python train.py --lr_router=0.000208 --num_key_value_heads=2 --norm_place="pre" --norm_eps=1e-06 --attn_scale=0.177 --lr_head=0.00856
Below are experts of layer 5 (counted from 0) of a mixture-of-experts language model. Rows are named router (the router's row for the expert), gate (a neuron's input weights, with its number), up (a neuron's input weights, with its number), down (a neuron's output weights, with its number) and show model dimensions 0-159. Each number is 500 + 40 x the weight over its row's rms, rounded and kept within 0 to 999. Numbers have three digits each.
Before each expert's rows: "mostly gets" lists some tokens that are sent to it at least half of the time. This comes from a sample of Wikipedia text that the model never trained on.

# expert 60
mostly gets: "The ", "the ", "their ", "his ", "these ", "His "
router:446492457504500478570492488455529526458428565597567570394554602465521469481515481490571468531521491501555434525476453541521507559532523559514538533483479460547453465485507465490435527520452495518467480525504453496507552515533470487432466490517525522503451541440447446423457572458491524494428558495552524427507502467505565507558486517516536464537542510485530453464514483480576432409559489561531528506543513487531415511524491515533521454518510577535463519545458430478495550487530470
gate0:542539491504487528474489523563487402462566477505490503539504520466540510501522516481482551468521530498497505517455474509560506483469489492467489487490547507511490528477428466573462552424536481525509373484468571470444508511557451457395527503490519481568412517515573506487508484538517588483505568496476550555573478452517447555480507491602478563542496512475586550505542525531515571522474520513500494516490496526528545495457523499473502441510524487535501507539400556504474472504481432
up0:500503499505548428539519471486488637570504492475482476483482423484463484565466472513497476526471472517547504524530535522474518491492518498474560462536537526456486550545486468449555473576424538393494587466525489475510485429435567503525475499488486526494564490472469506561522517457488475468475464524472426479466520476458492517513507480392534413458489515538456448510453557500480454493480439486579538441481521510435537501563473470451494543469492451526504533555564460478555476533477550
down0:543538503503498522489565594489554426390507385482444444509484430497506489522470487468447470521459491421589549550520486535495364531425493503532571517504473500451493488482503464513487462452521551434501446506558562516493391525444481522466499510569533533538492476482491525489565525436549460480484543553470465471475447496525498541507557508443573514478527525454505495481492540488531475528491441480518445518491459499513477492469535483478534417399433503520471444560545495524519534428517450
gate1:571523471486473553558562472497451533511474440474555487501486541496466508555591494512495502509538480483495568449522564445599490459537439505468465445518572432489520582476510471540497440460530479456519442462519478498539524445541542522542527549577499489438461489530521478440447518537482491471493530540470509561548518536487529569482472497437515524514575506466520564458527509465515449480487466427493525493488473516494480525472503492547457554589410475478518397540452454491526498467468511
up1:505515493488438554558523431547416459572471439463565510536467521484499486515535509520502471552533468491503481464503507561530473472565493502517475475479607484432495511505487493552532460531580525460526460429497514482479501507548597521550483501496498532412514473509484492510455489546484493495494461484470485549536508540542496603428504467451508463506467518505571584473554541496493466509517564517497510551440504436485479485471553440531485555493490419487515444497449450411559524450455473
down1:501523546388451445491555524489446501495471491541533468610476489494517490438544486515492529538515521554524377551511506543511492527536458571518513534555555450497505447473436446530487470538463542587479483444473481561562437480536486529465487588481500476500465592419466533548473455462510525514442498520518550513453482559501510531544523560466542445528551548530496462550538503473536497549551452512493513431464535474402523432517460490533520472516579455488435535504474540498497569470551468
gate2:428483483505429497483507497469463430513535501563498511561552441493530508552488537518511510529500475497543493467523494492499505573487491530524471539490500517536440529512449467529516504503491494470504519420464543532526461442480445496530541498497487482501458502518514542556425457517577600539609518451449443481553487463511457576534505487613529483463511515602526505474535486466507415509549552441553508540482531593424414521487514556492568449499538465487552506502507528542581532501541504
up2:465505451517514507526471457506465532577458524514542516428498560512492510519535502499564513591542499502518487520545551474515504480523535510489489534522463498350542581548572570486563446532532505494496457564505440476467531459452501540488465430478511476527471506512484490505483555482534472534452509449507488437539512439560556526464466464469520516602489543444533610484482493510461540513519475454470501518519577568492531481504495523579503502518459542532448457465427563469449568433475424
down2:461527447510416492387446488488529511545536530488496424542566474453511547530437545499467558553437532468437485525558508487534507496472538456560534521514541506463531516465600507460572538445465454418532510406480526499534496493531500517441502502479552567520510455530495505474580498511470498535546494500446484523520416485483515508555518468485416472500491514524500468497491499514500553565500522422484458528520536507471488487520511426430463512485453483429514517484497464521527562465446538
gate3:452513474505414503478481539509471468514521458520504534454546483388580496501444464521498443391558480463506507386533526511495508433545557546523527497523426463435582525489507456458469505466489458519493496489561486499527440528529493478426543448525508517475534450520546552460463534540482494403466444488518563537560506515451452441453508476499467582510470477500501495465486477492510453458444433468537499442450462495579465475533477495490509499541498552524470522536498526515533471571484475
up3:576447496509452582482531473467516517505490478511479497602482482475482508524484488437471480444508529529553480474533550521507547509436509540553456489538449536459480521466593459515394459543498478565498514557480522488502454504493478518584505526505497514485555467507465533487503539554482456493555441477516498540496500541502525439545551529574545477488513431458391517530520495455465504500565480553459456489490550467516489491471461426566525555606528465473491517528516526473482563524513487
down3:461531549502475516506541552495474468465480473532478445464499511493471488546527489563508480459521485470489509541471465536511500511555516496433527484511526455543590443485452481505528559505543498513559530541445409518509408537509511492531417459568512513508492493468523472479473524512451489448473491439465465438559583499515455553516507475535493511548451504527500516505504527540482515413519551524510520509498573496506448528470556520545520532529539536557505546524445533511469531525602419
gate4:502445504511551455455502571510519542505520538490470510436452530554504475513461592484540512519495516499514444576493509563467434480541484508398497515542493468425493509455484580480540502533494539455510457562502417460527429426468543478490449418481507494524452459483522460488526475548486482446486529470525529508547489454446545520486489574503486504579494531459482491511499472475529388522480446469485499471437547491509489507465519457505493488464515497520538482483488514479501506489420445
up4:475509497502476535537537483500519463531393478531480504484615446500479479495546462523520504475485501470481534507423509483479553559473505508593567476552497516575527422519559500507528549433448579566503521554475479505445558485511479542470488503472498496566542510509533524533561562484556506548515502494492519499459506530418468476442507482495532498461449468558489484432483572501492551467530556589520508528563429537553483522450512519502460513515444472462460463528486513551501467486601596
down4:535491464490522621541505536505488478522555541523515389504526484532486455524522537512480520517462527419431524441488452505535471487527508454509478482515550501510446505474508474537468499500450480513524532488461428467516515464468548531510450499528511499479541555465480534510501512498541492524496530432437507528496458499418450488455553465487460484473487477511496532473454470590487584556537506478543528537512562542513472486509521423550577439539478489459458456506505498485565493461489549
gate5:550510464513444567523494554509531556556451454515519527521517513491409443384538452559529493441514513515473509558517540458517521512497470515578510499489479568480546492524485489520485480506529526461498469546499460462498509452592447455506536476531500495466470507522515485467524496557547527523485522446512565403511494431537489538483485556534554492421505567437506555500539496474496578515485526532540467438487532518577469497465506509466430553481480609515513480524501504417564591517549580
up5:558460495505450515508468514429468472478429383536518522484510505494507421413540481508515508471510592525462502455551447482516557531465516525540495596496522515541496489525452506452466472533474503532497538515489542499480487493550491480598526502559502511437500527513506489485478507529549537494527501520460524435534482461417509506537455452518494558496454502452501546487588448506506577520510564547489447478499495450571541534401498512423511587460462570455470462539545500479520577512508558
down5:455481472574463515572475455555547537461502551547574538561490536477511542450486470566539466549483511556540476550524438532492508471539479499494490497472409531480524452514529463581493482516549523495508572519544490486475534483511471520530518526466448462471463499471521497465521478511527402501478530434513445537452492551531455496535488459464497473463545496546534515479464464447441482433501470542523499481483523436493465467411509470531489520558458636466523503473463442463508487516479510
gate6:540467560495533514472482494505560475465533457520464516546443549540534508543533535500562506457458510554494492476481478531502527497494551451455498476555549454503566509503534474466457445519536454523497449484436453555482500485502488577507477501452503499599513479519547500450463485533467521470483477483524519492514505577558493507488516585481493540528461465475469501473555479496500417500475488505423441503465531524546470470575501531550482468501472509535498543519494486519588505517503478
up6:479460521485529513497491479455580491521534458508452509528469511521506496517553502514500558517465550511543462547522512526443479455409551470478488496555562419461542457473576481497429474526508469565496417451501515549510505482490492548511492451467500491613487495503501477470505471513496503487482501493543589517522491524538526538487495531474534465465467480432471485475542451524489406495490569487490521509494505498525473460581505526588476457521515491525511539485562459557523528567493491
down6:398443475415461485472521529415519478465485426528466502472535524467542478472513474517505518506538596461509436480527507528531463457485533522499512562494503446472531408469522532535452460473497536455528375442460490550510545533501510572472508424477522452514484509465488439488499536435443483595466586424535483517506504540552431487477500437451535436444574455510487468447470495495457461507530514450507520526555455496512463477553498474520487595506455520504498491554513464504527538506507515
gate7:508476499485503587516411512483520397504563346545452515474548501477499503524534527541401489576481485443594537535508470521504483527524519523551526495449491507510560513544440489469520506469576522532532511521493539529510513435541522522509456504564509459571495456510534447478474514510511420510504425513454487545520497515448500472505492484457525531509523428497468516489481494549513572508535566456500408496511563416497530598422524383415482500470507479553497509546544508483491520445545443
up7:480514521495538447503466504514513544550526569419452488471490499435468500527474493505502533511594509480540492493449456461522554422451455447452476501521525530417541493502496487515579534495474475468486461497512594553487506480496484557552534503466495476482504557489500502535503496513500575527535540484559513549532518490453497568464482457415564385524413493453499492489528514474487426509543444518559560434486493502526531466499457477470534531580489553549483496524453565431532518475451484
down7:547520498485502525527507492476594526507513441524525520485527477488535407531418471533510476471471479545530468562515471439508536550493556549517432499523521493453494498431465513464496476533427507490468533618479516417493543473463550512553427503533561510538504508524460505462506523510518458474542432498510572512398525483394531571480518455500502491599443496480558504506499461511540478538503560503449509477588478462461513525415488556458577508448506493581480490545419482491454496517491517
gate8:483517545522513499407560494517512523486497480532476496600486452477507549488532499467560472405504540458431506468516490539513515449440528556508555440478554489493531538518477540468584438581474466418486491482482488509405513539537467500529535522482496516539495547517529488532508495455516520472470460552538499462462499475533497528452517512418542518607463540544502493529530476487499507479436542467500421524471483484484524558502488515424555529532537451514489515494526529479513473565521604
up8:443462538494490446489468528464451472526541541494529508433589510496478443524543517542545458539499506460501488494516390454489463518471510511545503549436471482600468468526420525501509541462470497561486489482518513509559505474459542534529534508590503444522547495505522478541489457452486605552487503524486555545473497514457476520513455450506483583507430456513484545527489442452487514481493502505450536550502490546480481491472510471514550434543545532518498573484527544456499450506491580
down8:533465501450519518526456489499500544519564542503504516515502467499522397506482459507527530516461509465482479444464475513583413585521560465524410545507467499495474442570431561445556516474479496548457497486480527579483515454584449487566465489512482485564564452530445436514473482493508528503502603496507557517540522571493518461516515452536490507463512475548539477509626482473490497504510542485573486476473477477538497476500438523513536454517513481493495504587533523517475548507524490
gate9:480575530508494522451414551498431490553549508493564517544467435496570491521569542516533538512484407513560507513506488588486460528463516454477496432486525469468479527446470488468461480506548452504514484539516553530528489507556538541534410432530511460575532511502509547464482502473480486474470437480510511528527504500569502472473516478518544430446544517573432536522514547527487507491509502545523496505535541481473561520482519476472445489442471507561451514480485524500488504536469577
up9:553494512499563485537613420598590501442454495514495484483494563514480473526464422488451519455506578485503513466526492453502528464454494519464487524523568509492518475506491500504506425531539540479489508560520504486439454452511472495445569511443498564430477479492470465527501499491495464500516501545483457524477485475480514534505474516409511609587515517429566493503463443490513472513500446504524559499417465446568500481526479507561544523534506450478539444528481492474546447483494386
down9:503508530613529497521471492532494480581408497583542447474509535531525512468457454525503459503498540527539495518499459502475489500521479511491477520495478495505504549425582455501491402573478493467412535531496547493467369486562506495518482445468528526420522511494558450499466481448477422468551506552553533519486565492514436456484474495505589493499498531446480496538485535463537533490453524531528483513454435502487547491533455563454595528502561532456500511517436470473509523536496420
gate10:446502495533455498496558454558533480612444518539518510478452472449477452489496512533499582383511465488434472556505514416494500558448530498502522460588550489495540401505531496456468531434478596509513519432498473611509484520518451458523482579522510504507488518512501527574534537446500538544438520458511512530452499472434402521453458500494493545477447578490490496441483506455513496502553424544574481441518518494545440529503500525528533431464556502486517527503501474496512493455520523
up10:529512532475521458461409550402536458452533508486449499577484535527567552477528538479526474558506502465496515428454375538500546478498453515523440527462465493491527529507454468501457475540500493464498518556511526481508535510519512489521460454504485422436491476486504476539455508503494545550535416510484542537542504557593600424542514514533510474481503494555456486505482555491507451453461548476450492550538473545499456509557522503469453475553543568462519520519494502523438447499531567
down10:543455459475526489459523473510548586441516477539440447489578473484472526525476487423544534485515497520530524539482533559531452463468461469465577565529546455513462525543525457529543466488534538500528426522474509517540502508430503466489492516553515492446586446544541547534506493502517539516477496452465544588469485585463512474540509522525552498516455524592556505447521536541482479508476591435475492526459567540479546466502399480523501601474457508440515481450476517519448441520447439
gate11:535455527516438504500432464488585509529540507519492525502472463440399470523453529502523540471523484518469500536491514559474461481476553489492492530432436502553518562540582505528517388539544557477511455445507430503567530477482544478531516475476499538521478509504509492441502483518527439476461481569436479464474509555457560590454469509538479577456600518559460554439581538522530411503538496475610427493501548516506495489586521525584420533463542465482527536495541533494552431539529513
up11:564435492504487435438426470503535468560555490482519498523499490443454464547494475501550514504509537477485538515456443544519418447498572497506529549435444502554515529513533555533546507540512554454512457456498475496498490459470527516477496501487517514479439489515493496465504438516533379416472503584411517491446490531421566518437534492528497548516593495465520535495596478493521498525595596499577468501490487462477513483544504548523472526491478497510511536503471496540554505513548506
down11:492526518502549528527545562440434499541452468508510544504462504496534435599540509549459510476566474558472479540557469483449416535522521503520575532559470531550405581514490446421539453527491533439480501456423503447506532535520496554503528471526473590488504546482495518547519519462487529518521455539428464525472471452550520462406545535470506504453511448474514504461520482431514468511445477518517513476504455482456553500491495477412441488441516546433423530481456494576485511459515499
gate12:523523537506547498502438486519412521490404442509478510439538541475396481476490421494543445478508492482493527472506432452534496473497464493529480509515528540549488503499489540505512451441440498542510536482497480469480501444497491473469571538497508456517482564519552515498551518490503474470526487518510485493541480546391441593530416463566417523537395494452556540474553498481524583523505494540528491423537433482538436534471497455486484523490499445582417535496515404459567445512527523
up12:523496535492472490507560495601498595469471507483477496522523541524389504436556467536626472523460500446504449464508471466471500445473443487482513462419488553568528478487525553503495427487455514593500508524497533523542507528474555441417590535480494454516467564526508539539538552534493490466543529496537486491490467511395430517509441557548453455490407482506510533466567532509527453515524521541526522450543566459529469448499492466616454553546477435519474522512448452489566460507529425
down12:548443501540477533546548556447530474498470505508519493414502581510493455482566521518511543509430516574530526459499512521525427512580487575505510506512457500549453506499465576585502524589490513473528520540487464436516538511544465462538509553593515510484469500495490466477471555505420497450481485532513573453426480498501529475526468511475517443480504485491462474486526487542505506419442542480546456554485407490508531490460505554541531481500487487486455514513546523514532517492514489
gate13:464468421510505512540565518511523448487510474503562490523505498540497509494440451454480480542495547487466460519408532486608479536549522530470454498525487430514531537498435471534465502514497442488508525521487522507473466461542456506457462530465522510397423447495553476561409488542475497494546530491493540512442494507527436537405576499442480553489564505528522483522465486501509504505505530480504451586524488440535557492477530521494545500437519435532491484490472492499460503510498549
up13:470513559510541479451492581518508483471454538483480510480431510512540431543493476456543482449530518525457482547514450508498545482532540474508503542519529511478519426515554520472499503573476505490496526468518429568518436519509448499504445522465496471564468507501492550497467513550469584587530485517490496472532505506501511485463505472419436405538513464474449465487550511564504481462523530525413530521450509574522425433540482475464476514491541580474479596450574555515515456457471553
down13:449507513487556464508546503517466471507405507498547410447557474440438563524444444457437440456517467517507481400523464478448545502528428533571424450560460546500474461443519499514608462501534534506568428476478444494465495534529540494516459479433511472468581563464493511539511461508481525469513479508596486503514503482528509504500577471514477436421576510472473518503479441471468540456495477521469510471487523407496477439517493546492507432514514452450419468509493534567564474547548544
gate14:472483484520450490514456553488491427455442489499451520518478539494546452528440545490521537484500450460450569483533472471514553517556508522495557463481553527503512531538498465474585499455503470478525590517446496434479484541472519497547473501548532501415587447533499507445446562515477469433543484466482518513558493554571565457405457456586509521512550514509483548498504478498555512493523502489558529509501541449501439558531526476440450520544527494497492544498546477468468540533515481
up14:424435494490503488489513506480537459476517574484432497537485509477514418496437557485542516503501442469394564496490444485484523467466528554484564468519485502487524521516558461424561531473540479534486601522460518478504483592448552510497415500514505434451603461513490477531473526595522441525523506529467514518564499528558543441402492422542508523500502483471496533514504496484518508493489497497476489493433501486452488518536529460484480482517438519482515502458536497495458532542492418
down14:516449425464490536527513590498555470554497510446510557520530587480504435521476474484495503479489483482485427549505503522462417513496502535464539513466533535514572458502497505475504493541479519457352537555437463518521550457499475542481502527452646518482527503449498418473515496523521495444529512483613490484499509518460503549424540541501453531512419428557397537516485551522472463497535555497493454504493451461515482497511467468455536574474530535494445511567458416532425459482469528
gate15:516527553523496519429424544534452525488496521524578501533501565491512501498581478461498530520522494519494542537494483521601496507499454492494480490502498618519486471483470489467538525439544502547497459461496570458563560431525530490552552510484498483456497482491537531476546485475529539494505514487527502533498487492527475511466542479477483497415523429523485461548447437469507531498437511497505557533605520502510532596528524620438440445546521498433503498552466568474471472516510501
up15:490509501491452520441368476525521457484514527550532499487453459534605510491508476459535526452472459500486530491525513483494482517483510419548464422515578569450525525537528528490552421506530501499493442483491508466476554468563526502540509450532510459588552507507501529465489479494443503478451498463502483484508492539565510487503595469480547575557549502575477504529469485490504501480508462470534458512496460509442526566527525618551443537510560483488500511505567547545483493466488555
down15:530494562505514448515483473477455517536496494409509477520512514477535512559580492493560517370456494496566554531560540515490553535504427488553448460530489511477531498538437530444493458466540467442500469448490444467539541417451509571500563546462567534534523534528424495538513510510518530467472525466543487487493485591479430527418515482530490509433571385541549450486496540452499528446517513534475480452495522466567489472435565605495541475467446554535446577513547480534543460459562557
gate16:469515543482500479524538508471502503498487561510593490492517480465460511551498544516508528524464496508480519439541572568473579466588567553489518556508510541490482444484458491486459456466471507480496441457520527498526499485448550502521508474469514500518481470491530524544517520480517561517454524580507516463468482427526611479541556498537412547497544522499409490506543550470499459497466436532444523488584588380483497536540497532582503520525377498546533493533417521501500505451453489
up16:479530456519501468443461492514503473525446392506452510496468491538481541457541475485502508508506520456514450559463340513512414527461500531507480446479543440433518488532554509543504526523488531408498572546488454509421486508569457464532459548493495535517488568512488478518461498454482547566538482472500510500538536566543434602440493525446466473521469532551514474461491482567502538514489514468577413493462440608491416501495488494451451475479570517442465560468518483570488529512516470
down16:479522484566423400570530490503449503445500496533541581533446529536492469450415519498492577444550532453488485491470493542556509462622526546513553501498472482552547467526417465528538508471524506508488481515485582495554484480503527437518437545490532506481488485464479516494465439488493479516487454467481475500540563464516456519472487479470450502517526540453483507482504487455467445521428545504513517451450490446485522508535514533411483521494489518611443502599517469494507456417459528
gate17:528478477515531518498615528515593507611410477514563488441460461449486522482563504489496449464458532565507455490496466455580473499542486549515470559484533545453564505502506505543470444540536466503514458587541452498548466500554370508529535559530501542451525513501491501478565472448567513463486541457533488474451485564503542500530505539471516443460533527460427470478480444533490542516548477477564426459482531495539547479493519520552538541560441475462469577489442486480535521543533547
up17:433534533473438487473453444494448468403535490498491519551562509521520449502455510513564511478531466489461526558531487538425488488466483459518547470456508453532480501521522531456547566437456498530486583397433438456437583462403545494504508443428488469500474477498506465502476559498473480486538512525498498481573498473449454498458482478510493523521452503534563504488504553467494404467441572495432455525547502521478472504535463458468509508481579562554504408494499559568515453457539519
down17:451489481512469479499520490467622456456559526499503493480532432536515480531495485511524496483466507568510500500442540566493621422430558468506541474511489466423507466557433530448501559474511586555536444395438535438509545501495487449501555520404447555496474494487547504522411515493483547437447513472467569533535529505430556537477474559538545538500533514530473571540520520547493481435508500458496486528501526461517584514457480446483517511463459491473510510528535491533483534531455509
gate18:522474517514488477499545466467512478510518488496504496459472505512461580522510496516494510464473478552470456499504488534512461501494501505503543416454540523480497484496450450517480593476514517524492536471526501489506525459512504452437416418556491479521526433501490503489474537503484508474487506499487462480515489586487498455570572526525510458451496536562580486526529583484518542529467418440531452435519487468501548527483563431516480487525499459512505577503547504476461458450496406
up18:481523499484436495485463538518523565487516485529489487530526531505491510468500544487490462536520473481496536479497476515453548442528456521506482564492438477521539476511569529467536404544506489551494490538464478518515516584504420562573595531442489533473465559510453461512530493520528558527506481496529519498500546469499472580447421489499514519519462478446461526473441401507476502489501601494468538545509554548521496442540451570493505466436469559414488488466467534531538517606524578
down18:577506500455500605519509589527498454539524441443535534513524431467489455489478461444526435494526506451483518511506446495548501434444516398507487500417511464551531499507444566486532449596511460497485516503499498464483469488499489535557548471537521453513498424498482512487475493516443572506491537510465467507457545487477458581460527514477437524519457432513400567503455507563525575561458500490515457562440501485542521482408443534498569448447516515528529451490523504475544528452478495
gate19:484515573514545460478456501529449528539529507546572507480464596522448461483572544504546505464508473549467541503536525502479509529482471463508444504451477434429447448456469493501472475493389481423510528514506528494523482411486522507551570512559507538503464467495514480525486561497494544531478466509531483579547502492448510472391496505437484415465552504477383488483513560531510541503494438447495479529540512462610501472528508489476483522557432515456527480533484545473481498519514602
up19:473569523525606546548484497590475536447519531519572518471532529475489422501501493448558538507479475508504515459501504436517548544508550504438525513440502484505426443490456550489409549562454466492512511374497519464463470502415560490469490502495506531513507529495517481583545589486487490495501429482513519565532497514437440475503483477583453427387453492505529528481509555496519487534495552475474431504592435509557500480531550494459534505522471472593503486559448514501478476511509584
down19:499565461474376479476547489529533477532442513518480534563548496493540446540499510454530449461531553498455548477476417470459548475510511473455485456546538468495582544496582484553527533474537548574475472500530483525512500503469497539498526533421470513518528517508545555489515480535494475504571578461462477555568500419485449567549423511488453508514534474477463457521501527451526491472463535539519495519529495509467515636500447550443393503525451461547430602416463500523505450550524497
gate20:450501470496569514473437540504528501529471464496470520491504547459530494470561500513437492467526504474501520534503508453506529476447530483478448512565519478500464474450535382522447557470526550502485494432564526497462515472523500522522480522581502551572529529504465453501514461470513546531490500485432515469512513528538514675495551492477496535521530484482489526542467501500492596533531536461502471459538568495472523504452538561385521500520608589574416500513496472494558549545461501
up20:466437460489517525481471535477424469468565479465502508463488461482466535508486458505434519555512415468508498482458537439565557527481450463610476486542444481587508544546479490465520532456518496450513579463527492424484574475451528452489422500540515439447537514501480523477468409520490487509476466563463467512536493461496435538549503468502541459486515466517585544518526510547531473513516480508534501480525443565481563524427546528424519476493535512557489467513500478517404510594525551
down20:486528474484518508437434469461468466468498500561419603463503509511479480426494538528530508522556498451507493548491517545525515436543537499479565538501571531473471530483464450487537427469490490579471469484484495524478511451459535537482453453494420490585525555558436506575518492440534514507441491511529581543517509542502588514491585494501555445521517458499515493461505518465546531618489397483461484518494477566475479513554512530479529473427505521528540383516442515476514491472489495
gate21:495515517507587480542556463546430509488457436566506520482514532511503486463562495481496409462513433517372498478527539429443559551468476500541546494493544520570459443488521502463484440445378523514508554490528568489524468486440532599490444513531508498559518504502512531491472566513486560512440448508526439505531494510449480537525453524464459475544475468522438473466497547509483495519535476565463461516550444476527536408487518442524499502514476503583481479564498422528533548472523452
up21:454505510490433510481447542444538412473528586434509493515542420477532467514432490495525543532459514459628507516463432490500429474482523555468485517456427441463536508524478533510480567562582498455492494504475475543440482532480491400553512510475489489456497518499501500540557427467507441465556550546457551512435515477490514450504533457521479483490514494496505498534541445489513525493492524479506497557482553521499457543495489537473482498501482478500506501460490500532460517526461485
down21:461533520534491392468545530473487547505494438455475477543481488469485481428523496488497477499593532482504508512500508521476508471402466488470527498546497487492482492510512487548454487434539460462486463488437544529467552485513467520489486497538547473497536380544435504570500506459545517467449497543577534537510484482494520526448504476505467505475449476576489486491510520478534484543501442481469381518513490508468491429551433554469487511413500444481533491490495529436463517532493532
gate22:467496459502483446587555534598569404555514490531532514525493492541425560505609534453444551484520537457531541537474490561553551558552564598478551478583472483501542540477432466489529447504474442562514505493539524498513437468515457492440456525441516473546507492497520491521425482495431432480521469480477554507462464455504521520480460543455514478488504436464512485516491477531532491522501498483524496501527477444545468534529524468493489556504453468519436570535423502491495475500519407
up22:547463510500539541493466418407421543443495542516470482448520511464552481481406499535555477542479455544466457469509500400424443466442478387505483555463588482493425467516542512496497545518480565425497481488476517462518522485435552554574531483527498542519534515500435501490512520493550567550455474499487442498523514535504485440489543511534472532573480576526526500491478577481473474495514439541554513455488498534460518465426489504484550442449493531528566448492582506483529503455461575
down22:529549523470599527482476482566464498563464504555459510477447492475440509454499503528502494424461525473453515488502449462458520513524550527411493457551490548440458522456547513522461538526452437529542521512544542557571560446466436585435472510459534536504487516496501502546521501508489562529522398524464466505534483603547527528444493542512472514519459510524480499515448548542463429504499504465471465485464525486585494549515535548526476458529492523458525498482504454563602475516502486
gate23:566494506520563422479452522531522591542481649499515493520480474530513467479530516508483481450486456483503565472593500454538522511490439527505445482500459566469538546507440534498507496519597494466494466563567528493505520537530450485521477577434500514476526514487459516440487526480506407474449523420491522543423484501487465496537506531570516496439487472459451530531460539455489509482536448466497573428445455463526511474498475481545457483519484531489476522472422503516531546521483494
up23:427548553478496528460491515416503505458555509455476478549470507441546443502483520482493515539486499537439466458521436527495480483481526489542512489569532496513452476540511418547467531495434478553489470459507505501461524465485569499443448483491483539580475479510503529545526509539424523551543492506504501517559527507386488436639505411539507532513536509518479546479507520523506509528527610485460466490491521474498477465487496528475609497507539429567508534441537483410519478548479438
down23:506462452538411479520530497488500456510516480502528451485512378511537491601462552447532550536456523452425525494549492516514434534513523480530512517504564529541477544494481451522530472532518476494504588414445485456494463512498525504497521486450480586479514569511519587516483408499463462521516600551481473464487551513537550487481531506517526547473536532450505476547545475488518435482468573513535541520523558517442497515496456526553501535511465483413524474462541472526561578535520486
gate24:507455478504498451519506504440512493552476464536507505475552496483560531502524577495472570502488474480599574555445486483478460471470540605490532509436531506538469481490489443428515467476502548539509508431564560458503529419503469540493471527549510448512503454524523483550541445482477489506514469477492471476479490501469587424557542443457531443584513513475528547488461547492514554491496488540498474545542487498497539527469489485479537523572478506526465510444472551510553428500547525
up24:509443415488508480509443494459546566500583479512508488496510489473566514513509504538451544517478474521580597495492520455521492482494533524507535499483581488488470536493584477516561469477560549553496464452462552459469505498520476541492475564480510477533524480499487459450541507486475495501474501518458416485459494520490578470597508510440485491556541501427487538570475549525488618472523447476495485537508477427459492597499500454516502456533545415528500439480525463526581445483529507
down24:559492558432417465483523514563547533540519491477533477541462509500413576486514449477494529476539486473490502511508544465505560427554440565492510504480536498575562457420501490419533529417539500494473542493500513556458538464536499506442515541544530488487503494518585422502479571462525485514514526463556412536528552499494524482482483510489502462529537470481583531505533523537528520540522460484461486514438494422495455495473515472535494469538452484564554476471552434505518496461551524
gate25:569515450513494542494440517569503486478484480487508504494469502447462389487481509482501450407521521570472517503577506436528549532567472508538541514520512486393557460536603482467526481498500504468501523512529565573491507563608329553573516512515490492384545480496446498514545555548501503505510521500469487556538528533459470458492556481569478466491553502539510465543452470518489630458518431486543473468502456470584496479537495460488511558475468457459482480419611487424452456515464570
up25:508477490506481544552570542451480536440494438487434500487497506430400607479518450554523439515502541500555563520508562409475479471543466529574554497486420510507491534485461486506479477512505513441506516517534480487463521534541449469506480511454502458397513496500530535453490486498492518520511451495534545512547497490488508474599538476437421473494570502441545507492461455516490505480484425505491453530459451516518515427478514468427516577510488448504496457472558449480406526518451443
down25:469513543498477525520417466508613547536525461500485462476565479483490498440502414504502525511499501487453593557474487514477495510576492519505504532536515565504436507508543509457480557543436531517529616453536471431461440462532497515482522517578483493461495548488451599513529504581504503450485546520526475571487548503524525522519431518478463522521529500554469476510467549484503490466562620425518493483447460578528513456495533511541528546514469539495460498460480490514512562481435445
gate26:479568445506461507505518558449557415542514510497515485542557472490443526492533510505489506522497448470547455547433460527443462549545477572476531546480535504499517548498477502445515554462486505509508540564519555574500475558501463469470500503567509429608477481501502492544460500494568575492478465462482523536383506423519497458420527558583530436539448481500510446467482524507519437492491465540492542552445471561470525501466522442499509502499419547488489523548477523547577420497476536
up26:493468487501621475540465485547483514499464507480475493474452501498428503505511448504538547516459498518441579476508402534546532522389533443512512581526499512508494449489505490541486523497532505504507468513515496503517496487514656428558400503475494512461547508496482457483508520483493550522463528502552508477519474505488530428485513529488535470573462552467518515510470526486493519524516441495472565454568465511461578470502544534491515419474463548449476432494472549528491533543505492
down26:486488482438520552568489478426477529436482483537552511544489507548511479486449489591467472534489597434522500394393560500577516510476566513570462509410507534479451447604487469483459504446561459520535523516477529482459556530545549528509475524482516515497502507507418447476495498474523494558432564463538487466587473497547499499472574509487506458493493486514461492524469457523534470507523485378492553535539541475532497507506579450558487512542468537476529482584459498489584483526533490
gate27:488527496505539509459472520498450529488508528501511509495549471472586419628433561468524480391501477486471394513518517549591527507423557502471521489528455555510482530548482490528489554517451500490506470521467528542428498467522509481562496508531497529498538455486522501557446479479509495500505494517505442519492489538489523481500485529495561486489421482523549440477476523545524508522584478493535496444558457554516593486545477482539550497477510546559490532540526507444529497489497605
up27:475479472497448489547525532454473475515597546476474504439549422452570475594469520491449469486484522497473478525554487553535518534490518475474567516499451441473503491529487508549517503517512499502518472495465565519464486567554521503565555489460504504428572481498486474530506474488579466510498549513486444516468494463492454427493437414508550477448451511439446473503497495560516513518558483505540476498558485447543584509466524493596546485436492488568520492493601504439502431423483559
down27:504541420522572473440491520460480540516565519518534495499480472500474455496505441439464428476511541495490496478540495523543484528538554470422534611520508483516526528461564447516499504538526478575485404569497490445506460493480524456446510395562453564478407509525541478500551430524492499445552538472508577469491527484487515533517538509486546498504479486514447473525507527513553499496488444449467525492535540445542500514500452431541481510457532468577527491534464484429458460542530451
gate28:475502433505533488518604448549470520541504530482522492524501482534590542532471589510443527418494525491504499502513597459498583480577472559506618572544453550465567496523462450466554514469516459488492469579495469471525545484435509557546496439543491496470516449499517493578505532525413510449444487468507545468504510476531534492505513561472527504497464495554568519513458498537498546512471526529539531493468498532547509455491480460489503547524429540529490517488477478465512484507531499
up28:469474518485527503483606603425524531439534543476487491484488508507483515487508483484494517577504492403564468523462453495471463503512490485475440546497546524482519468491532508544551429573549535476511481504488489491491491476477540423526465441431493469547578529507492460636459483466524482566543492514502552512534514534453517512491544458500537457509470539510465519442481517485512452535493629424521450516504551417471503609468520489478487453522537481521566533533424539487421509497538566
down28:542487536547451569506620580495516599485476504440483495479517466524480545512479510464517514497602494457487541476484455550484475521504541510518508491453486507556482503549486513503536408490552511433464517528495477543530459521423534457498433439430519470544542527464500455546510541505478456415506460524540520514532516493595493518492451473547534514501449546462573488437518477478479504472480496463447474515536548508535492478497577471483529504489465476556540412480448503510433502530509555